python train.py --d_expert=64 --moe_layers=[0, 1, 2, 3, 4, 5, 6, 7, 8, 9, 10] --router_score="softmax" --routed_scale=1.0 --balance_bias=true --router_z_loss=0.001 --init_std_router=0.0391 --norm_eps=1e-05 --tie_word_embeddings="early" --optimizer="soap_variant" --learning_rate=0.00252 --beta1=0.95 --beta2=0.98 --train_tokens=406000000
Below are experts of layer 8 (counted from 0) of a mixture-of-experts language model. Rows are named router (the router's row for the expert) and show model dimensions 64-127. Each number is 128 + 24 x the weight over its row's rms, rounded and kept within 0 to 255. Numbers have three digits each.
After each expert's rows: a language model's description of what the expert responds to. This comes from a sample of Wikipedia text that the model never trained on.

# expert 20
router:122131130118116059133134111145105167137140118086110135103173197089078112129112129167132079072113113141148121120165152111142157150120087135100118135135120140119109159110127130130146118148130182
Description: Articles and nationality adjectives. The articles a and an, and nationality or region adjectives such as North, South, English, American, in biographical openings and list entries.

# expert 57
router:138160131130089069145158119098168141146161097081163159137133137142110126076116124140197133068144119126207154126143139149107109150099120136139133129115134132120079100118151130106117128121165154
Description: con- and technical prefixes. Word-opening pieces, especially con- in constitute, confer, congenital, plus ung/ong, sub, World, Class, in scientific or biology text.

# expert 27
router:107141172146112121128134143130158161125142117138138195121145127102079159122104150159131133062108103138169169100137154128101149123108127108146077118131110114110105109102161128129123144139141145
Description: Paragraph ends, to, modals. Sentence-final period before a blank line or heading, table-row endings, the word to, and modals can, may, could, would.

# expert 39
router:111168096139085118129144098093109140129152097128132145107154127098140109121124106107114123135127131110151171128170174115130162116143119125123106157161108155101116121128119137141126096146114181
Description: Copulas and list separators. Forms of be (was, is, were, been) after he or it, semicolons in lists and score runs, and table pipes.

# expert 8
router:099131124111116138114142130117150173122183109112108144126175151114119116121142146150134135102129111119157166132187135128105176147112137112137109162121134125105125116133166122164148121144152172
Description: Determiners before noun phrases. Determiners and possessives such as the, its, their, this, that, same, starting noun phrases, often about albums, singles, titles and events.

# expert 36
router:095124102168110065121153114158164130131161111131138163125124152122109105115137117134130120113149145104163127101150164094122170145067127098141117140167077131106097153135124121161151129144171182
Description: Possessives and number digits. Possessive pronouns like his, her, their, ordinals like first, second, and middle digits of numbers in stats and tables.

# expert 38
router:116149093167133132133107152151156128131152109165100152077155139155100098135105132118130113066141150159155116138152183161062130158112085127166149139139140130120138144100143120124134123130137193
Description: Abstract nouns, closing punctuation. Sentence-ending periods after quotes or parentheses, and technical or abstract nouns and suffixes like weight, income, -ation, -ability.

# expert 43
router:113125119123116112120128084089132169144169122144113153122151163128107143118097141153144109127116128109111150110192188161102118132120096090145104135140126144137119099127164126134128147157117125
Description: Common nouns and it. Common nouns for things and designs like station, line, design, system, often word-internal pieces like ment in fermentation, plus the pronoun it.

# expert 50
router:125141129158078144116115082080124161128148100087131135118148127127103134116136131114136110106094102086179141107116183146118132143092138104104086118151094116113120088071161132174132130133163138
Description: Geographic and place nouns. Common nouns for places and landscape such as River, School, Road, water, town, and the ending -land in farmland or moorland.

# expert 1
router:134156107141131112127151130127144151178144171088099163095145141131107131111150130142122131095138090175133161106113151103097147134092101141128112140123120132099092160121102125135160150106164142
Description: Units, ordinals, national adjectives. Unit and suffix tokens in infoboxes and tables, such as km, m before ^{, ordinal th/st, plus adjectives like National, European.

# expert 4
router:114149147111141118127128082113185138149117133139119146127147112127105098098134126108157138114134142133138133096143154136098134153095107099100121137179090134132106152122137158135161135149178090
Description: As-comparisons and rankings. Mostly the word "as", above all in "as well as" and "chosen as", plus "well", "Best", "quarter", "became", often in sports or award text.

# expert 41
router:080120125141133109146129119134159154150125113149130139096156130127139108121114142153114104123094130133131128126127125152114178156152107107102123158166117161126098149168169156145157170159132147
Description: Clause-linking prepositions and verbs. Prepositions, conjunctions and main verbs in running narrative prose, such as with, under, when, during, into, and took in "took place".

# expert 31
router:125141124150116121149125107111137154153150118121109177093149167129117120125127139124162108104107110112136137117177148153119166196103101169113115143167099120093118154108170140090155148150137137
Description: Participles and following prepositions. Past participles and prepositions after was or is, such as known, named, called, used, on, about, plus byte pieces of Chinese characters.

# expert 35
router:118152128101115101158158101108177144184104147124088157136150154103112135124109142160172107123081137106131162117107168131116137155111087078141108142160085112095100141084147150145158142158142138
Description: Foreign name endings. Final pieces of non-English personal, place and Latin taxon names, such as -us, -ia, -é, -ano, and Oise.

# expert 48
router:140110082103114122144150101125110157138146095118120166135166140154117112140129124179118107131129125135098146140142150164113142159103073122142133117155110110133109143111159113151137162117141123
Description: Clause subjects and auxiliaries. Subject pronouns and name endings opening a clause, plus auxiliaries and relatives, such as he, she, I, who, had, has.

# expert 14
router:124164128135089093157116091103169180120171087118140133125104090090100100077099141122114113124119133138161167121131131098128152164140124133124109152144110123133110140118140174162135132177156126
Description: Place and institution names. Place and organization name parts such as United States, West, State, League, U.S., and infobox field starts like Host country, Date of birth.

# expert 25
router:128126127131092102120135103142136125154154140125082155097158151145101122135111124130134116117136130110144174115165140129114168157119098117148126138114087123152123161095119146122157154148115135
Description: Abstract nouns after possessives. Nouns and noun-starting pieces after his, the, their, such as career, decision, results, inc in income or incarceration.

# expert 55
router:128147087136106109140121102121116141131137110104125143126171139141124113133106146168116130127159121110158148127154129139100131128099123103128103140148121124104121126144130156137152146122154158
Description: Final digits of numbers. Last digit of years and figures, such as 7 in 1957, 1 in 2001, 25 in 2024–25, plus century.

# expert 61
router:132184087155105101123136111133173140154167130111165144071156147144091077132153125133130102117167087113148141102136136113124116157103111143144120148158095128136149127157141170124146173137137163
Description: Sports stat abbreviations. Table headers and abbreviations in sports statistics and election tables, such as TD, ALA, USA, Votes, %, plus verbs won and played.

# expert 9
router:105106160167130123109132142081144120108155146115109138117145179163072113130114130137142150096116132132143132126139172135105176120129131153116130146143100152118111124094141146162178116116128111
Description: Place-name endings. Final word pieces and words in place and institution names, such as -ick, -ville, River, County, north; also % in tables.

# expert 46
router:117135139120140099097127114086155124126163114141158158128153077142123116180110113123117137090121117160128137120145149136069147173085121119139142125146124128122086101120118111125152120141140087
Description: Mid-word stems after capitals. Opening pieces of words and names like sk in skimboarder, Dest in Destructoid, San before Diego, Gr, Dr, mostly in prose.

# expert 10
router:117168104158128130162140092140160149130127078137117134078138119143123143134150122118107096108112139142146147093163139147100166154089086121135110150104118172114117118115166117118145141070104129
Description: Place-name word pieces. "New" before York, Zealand or Jersey, other place words like London, Royal, Old, Great, and mid-word pieces such as "ast" in Shastra, tasteless.

# expert 37
router:097157142149130111116141134121131127129149129130100123114151154122120100125125127172154103145124127147145173074171121117118149146140123100122103133177082116088094172104138137129105157159139115
Description: Vowel pieces in foreign names. Single vowel or short vowel pieces inside foreign names and words, such as o in Phoebus, umi in Kaneumi, plus closing parentheses and by.

# expert 7
router:136171143139125110137129152129160130180155115136136109112151144134104153119132145148198145067133063161129150122133180146088162146104104135133130133167118111112113131163160151103150156145134146
Description: Prepositions and table separators. Place and time prepositions in, at, from, often sentence-initial In, plus leading | pipes opening rows in election and results tables.

# expert 58
router:123161140155117127116128130167154144179181127061133148106160124144115111146111158125128135111114098165149115116131137147107120121126121138134124133120133122090147124041123120128161147146145175
Description: Scientific word pieces. Inner pieces of place names and technical words like oc in Pocatello and Pocillopora, men in menopause, and Z, social, human.

# expert 18
router:116159106110116120116121162145154171126143135112116151144159138120113117116108138140133134117127115125144160118163162127078130144117123150141137122178101133125125129114179144157146157129156161
Description: Definite article "the". The word the or The after a preposition, opening a noun phrase such as the Vermont Senate or the Assembly.

# expert 6
router:105125113115101095130152107122131138172204113107144122093148150108118107152136142124110117102111117147125147152145136136116147164116079138082138099139127146112136093086104124164130140170109150
Description: Mid-name fragments. Inner pieces of foreign or rare proper names, such as rib in Hrib, che in Seychelles, ksand in Oleksandr, plus some commas after dates.

# expert 11
router:110148077158112133117115137140104127181178096107168147134167115167119114116117142136172063100135132192097151142085152139115157151120124134145120130146107185106124131121175126124151122099104136
Description: Word-initial capital letters. Single first letters or letter pairs opening a word, often after a quote or bracket, such as the h of "historical", Wh of Whig, N of Nissan.

# expert 52
router:112152140158122102163150112081155159131156125141101125121143120116087145083117178136135100079084120129136146158114156162099138115109075123181122138138108152106121111173174110155157149133091105
Description: Inner word fragments. Pieces inside Latin, scientific or foreign words, such as od in duodenum and Sphaerodactylus, plus prefixes pre, post, All in Allies.

# expert 5
router:069157102143119117144124086110152137154187087115134120093151126143122153144114164126130096097139151125161148104138169123123157161119102127109127147159124155111107144160150136146179157121145137
Description: Birth and death dates. Date pieces after born, died, Date of birth or on, such as the space before a day number, month names like January, and commas.

# expert 40
router:086164130137106122134153144112147160155166089137131131123109124121103118150098139169104118101124156114113146127130147156099113124134126079136125121162104122113127167073158127138128122168134112
Description: Name starts in tables. First pieces of personal names and surnames in sports or music tables, such as De in Deguchi, Sal in Salva, Le, Man, and U before .S.

# expert 19
router:103168130128118133152168107123172135159191099104106151090162112116111095123121113155174127114165106101156161118133155154117145115092106138111141142175112120119126099132154140124150206093138144
Description: Section and row delimiters. Wiki heading markers == and ===, line breaks, pipes and en dashes in season ranges like 2013–14, mostly in sports articles.

# expert 49
router:129130150120124114177138131154169154140130123102115116118126164130108150121137159171147142108147136141174149109112148128100140145077086076149108132132104186098123166118142130163147162125187142
Description: Start of taxon names. Capitalized opening pieces of scientific or personal names, especially in taxonomy lists, such as Ad in Adelieae, My in Myrmicinae, G in Garcinia.

# expert 0
router:104162096132124137134138126087162155106153138174116171115153142144111144109085115139138125125163131106157159112193160102087109156085110134140105156148079153121115084116162124113139154141110154
Description: Person role nouns. Nouns and word-initial pieces naming a person's role or relation before a name, such as author, bishop, friend, President, player.

# expert 53
router:142121133144120117122127130122127129143148105114143161074128159125124116125145141157161125130110095132123145085134139133119162155095101149158115113162100112135155117143195129166160131129129170
Description: The, and, quotes. The articles the and The, the conjunctions and, or and &, and opening quotation marks, in ordinary prose and titles.

# expert 21
router:098131066155111116137156097178148118141159144112144156125155189129126140118095122154138130131150115119122141105154176113108176173096101117131107108157123066128118126081161143130112166143120180
Description: Mid-word fragments, be/been. Short vowel-consonant pieces inside words, like -id- in considered, -it- in definitely, -em- in attempts; also be and been after has, can or to.

# expert 42
router:120122116181133147155147105153173120144158118098134147069169129142112128126113131151152096148087144095135155128157117147108152137107106149154087148141119129120099180138147127156139142197137151
Description: Initial capital letters. Single capital letters or consonants starting a split name or word, such as B in Baja, L in Lori, f after hyphen.

# expert 34
router:104125124130124111110155053116166113125124159125136141091147100133105107101099137135116139127095112148169162117106108153104178135144144133135135135147119153104124154122120124124150125111148188
Description: Initial capital letters. Single capital letters T, K, P, Y starting names, mostly South Asian or foreign, as in Kala, Krodh, Pippa, in tables and lists.

# expert 47
router:133154116146118100118134114104185132163169149127144185163137135120105130138086123128141097098139114139130140073138161113103187131121086125147148111128140145108100117112175159130130136150131163
Description: Verb is/are and byte pieces. The verbs is and are, plus raw byte pieces of Thai, Greek, Vietnamese and other non-Latin characters inside foreign words.

# expert 51
router:121106075094139123117150101114167125198152087103134162094128171113105140122103137127132127110109100137147135091145159118076138148108110165099126151139105175096109128104154137164189141153107132
Description: US names and teams. City, team, surname and brand pieces in sports and biography text, such as New York, Philadelphia, Williams, 's, -ers.

# expert 32
router:138157128122123116096117127098108162147140109123173148122162162124120118113119134134109106122098111124146163135117153132076151162097131094122144150142128149117114170106145149144193144128127129
Description: Colons, pipes, first names. Colons after infobox field names, table pipe separators, and common English first names like John, James, William in tables and rosters.

# expert 44
router:109133100149118080151154141113154127133120109154141103099170141157110138101101127170150123087128100134131153125125172149136129117078132107130076123135110140125152101096134102145154188107149142
Description: List dashes and table pipes. Line-initial hyphens opening infobox list entries and pipe separators between cells in numeric sports and election tables.

# expert 60
router:102149119167117106129135124127137129159130104160126132089164155138108117124143134126111115126114092139133139115172139106100155149130109144120108157146095135103119140122158173139154170128142130
Description: Linking prepositions. Prepositions linking noun phrases, mostly of and for, as in Bishop of Los Angeles, Minister for, between 1900.

# expert 23
router:128150077136103081126125098140177138151147115120110137092180153124116130151133125122140142086158137118171157079157128124136142135108116123123097140165140154134114198137123111126177115126155150
Description: Determiners and quantity adjectives. The article a and number or quantity words before a noun, such as two, several, many, new, single, large.

# expert 54
router:131129119147140110162130126124168134117120130072131165125147170133106118109108132150121084095133117147118149138165142139090144117121133144110115144124121160120116159122164120107164153119146121
Description: Mid-word pieces and nouns. Middle fragments of split words such as gu in coastguards, irl in Airlines, plus nouns like part, number, fact, depth.

# expert 15
router:100149135107081102146120120146114117141127149109111137093146109112094122113114131193140115114096111126134150075177183162120155135093122104146096143150103131131110139108148138145140137110136116
Description: Abstract topic nouns. Abstract nouns for life, history and fields, often in section headings or titles: Life, History, career, -ology, -ation, education.

# expert 16
router:109124118149122149135143093095164176133166153103130143126120119121105101122125114169129085118117157133119152119118168116091160161105116138136115129117067165125112104136111123130142194153105167
Description: Career years and awards. Year prefixes 202/201/200 in lists and bios, "was" after a player's name, and Award, Cup, signed, Rank in sports and music career text.

# expert 56
router:086121138139089132164141133113121156113150123110103137120153144123107129104110169124125117084129116142134114101154151133096138146100075136120133149129099137106120097129115146133142133173114141
Description: Name word pieces. Pieces of surnames, place and team names, and month names such as List-er, Nottingham-shire, Hall, March, mostly in sports tables and lists.

# expert 63
router:090117107088130094143143149110102154163123121132145133082146161122114064116133135142148120088155101118145132121089146102103150141119149164160130134153112143105123149117166146123155131136178115
Description: Capitalized name openings. Opening pieces of names and words like Mar, Car, Bar, Pat, Ar, Chall in Challenger, often in sports tables and credits.

# expert 62
router:133138134123130076118172132133161121122154115123128165111157097100130120110095098153122106080111136110129153086130192118110133163139111118108113158158101175100086100127153091099103111139153127
Description: Line breaks in tables. Line breaks ending table rows or list lines, often after a pipe, closing parenthesis or year, plus stray non-Latin byte pieces.

# expert 12
router:104145106136064146157162162130120143149152133126090148113155116123113114098110108138155119146109130169144158111137177084108158146065119145148113162141120147121106132053175124135149147129107172
Description: Suffixes and institution words. Word-ending suffixes and pieces like on, ant, ion, ism, ist, plus institutional nouns such as War, Union, States, Association.

# expert 24
router:121135093123126084118172103118156143143112094101151145100133151141100145139100140178121098099165148122139163122152159117126170151107109115141128153168094170136134113149167104152148145114152181
Description: Commas and separators. Commas, especially thousands separators in numbers and commas in lists or after dates, plus ), ; dashes and dollar signs.

# expert 29
router:107133100133127092121148126143162137163159110123146133132164105103078101113108122127155159116143137135145157179133140098064160142118114098118125149113087129154118151132174108148156120149141131
Description: Table cell numbers. Space before a number in table cells or score lists after a pipe or semicolon, plus dashes, minus signs and brackets, such as 3–0 and 117*.

# expert 33
router:087126105144095102104136112155164132173129101143122111113155111112135088109102138104130079124142128142106135115152134139102132099072124127167124151146097114108146111161120127121143137183140147
Description: Word-opening syllables. Opening pieces of words and names after the, of or in, such as ab-, ib-, ph-, Sub, Pro, Mad, with flamenco-type foreign words.

# expert 17
router:134126114124118111118112090154131144132177119089147136142140134132119071125126150123118133066115123150149142106188152131129156136106099154145120110154123120129097126139154161121135141103182159
Description: Technical word fragments. Mid-word and opening pieces of technical or specialized terms in infoboxes, science and sports, such as neu-rom-uscular, Chem-Spider, Celt-ics, Coordinates, sq.

# expert 59
router:139161131132120112136140127123141139164159117092110155113138116133121134132085125131132128124113146109145145184116154149172143123089095094113107105123122115115099121101183158106106118184149111
Description: Sports terms and vowel pieces. Sports words such as game, Championship, club, round in results tables, plus mid-word vowel pieces like ee, ie, ia and math closing braces.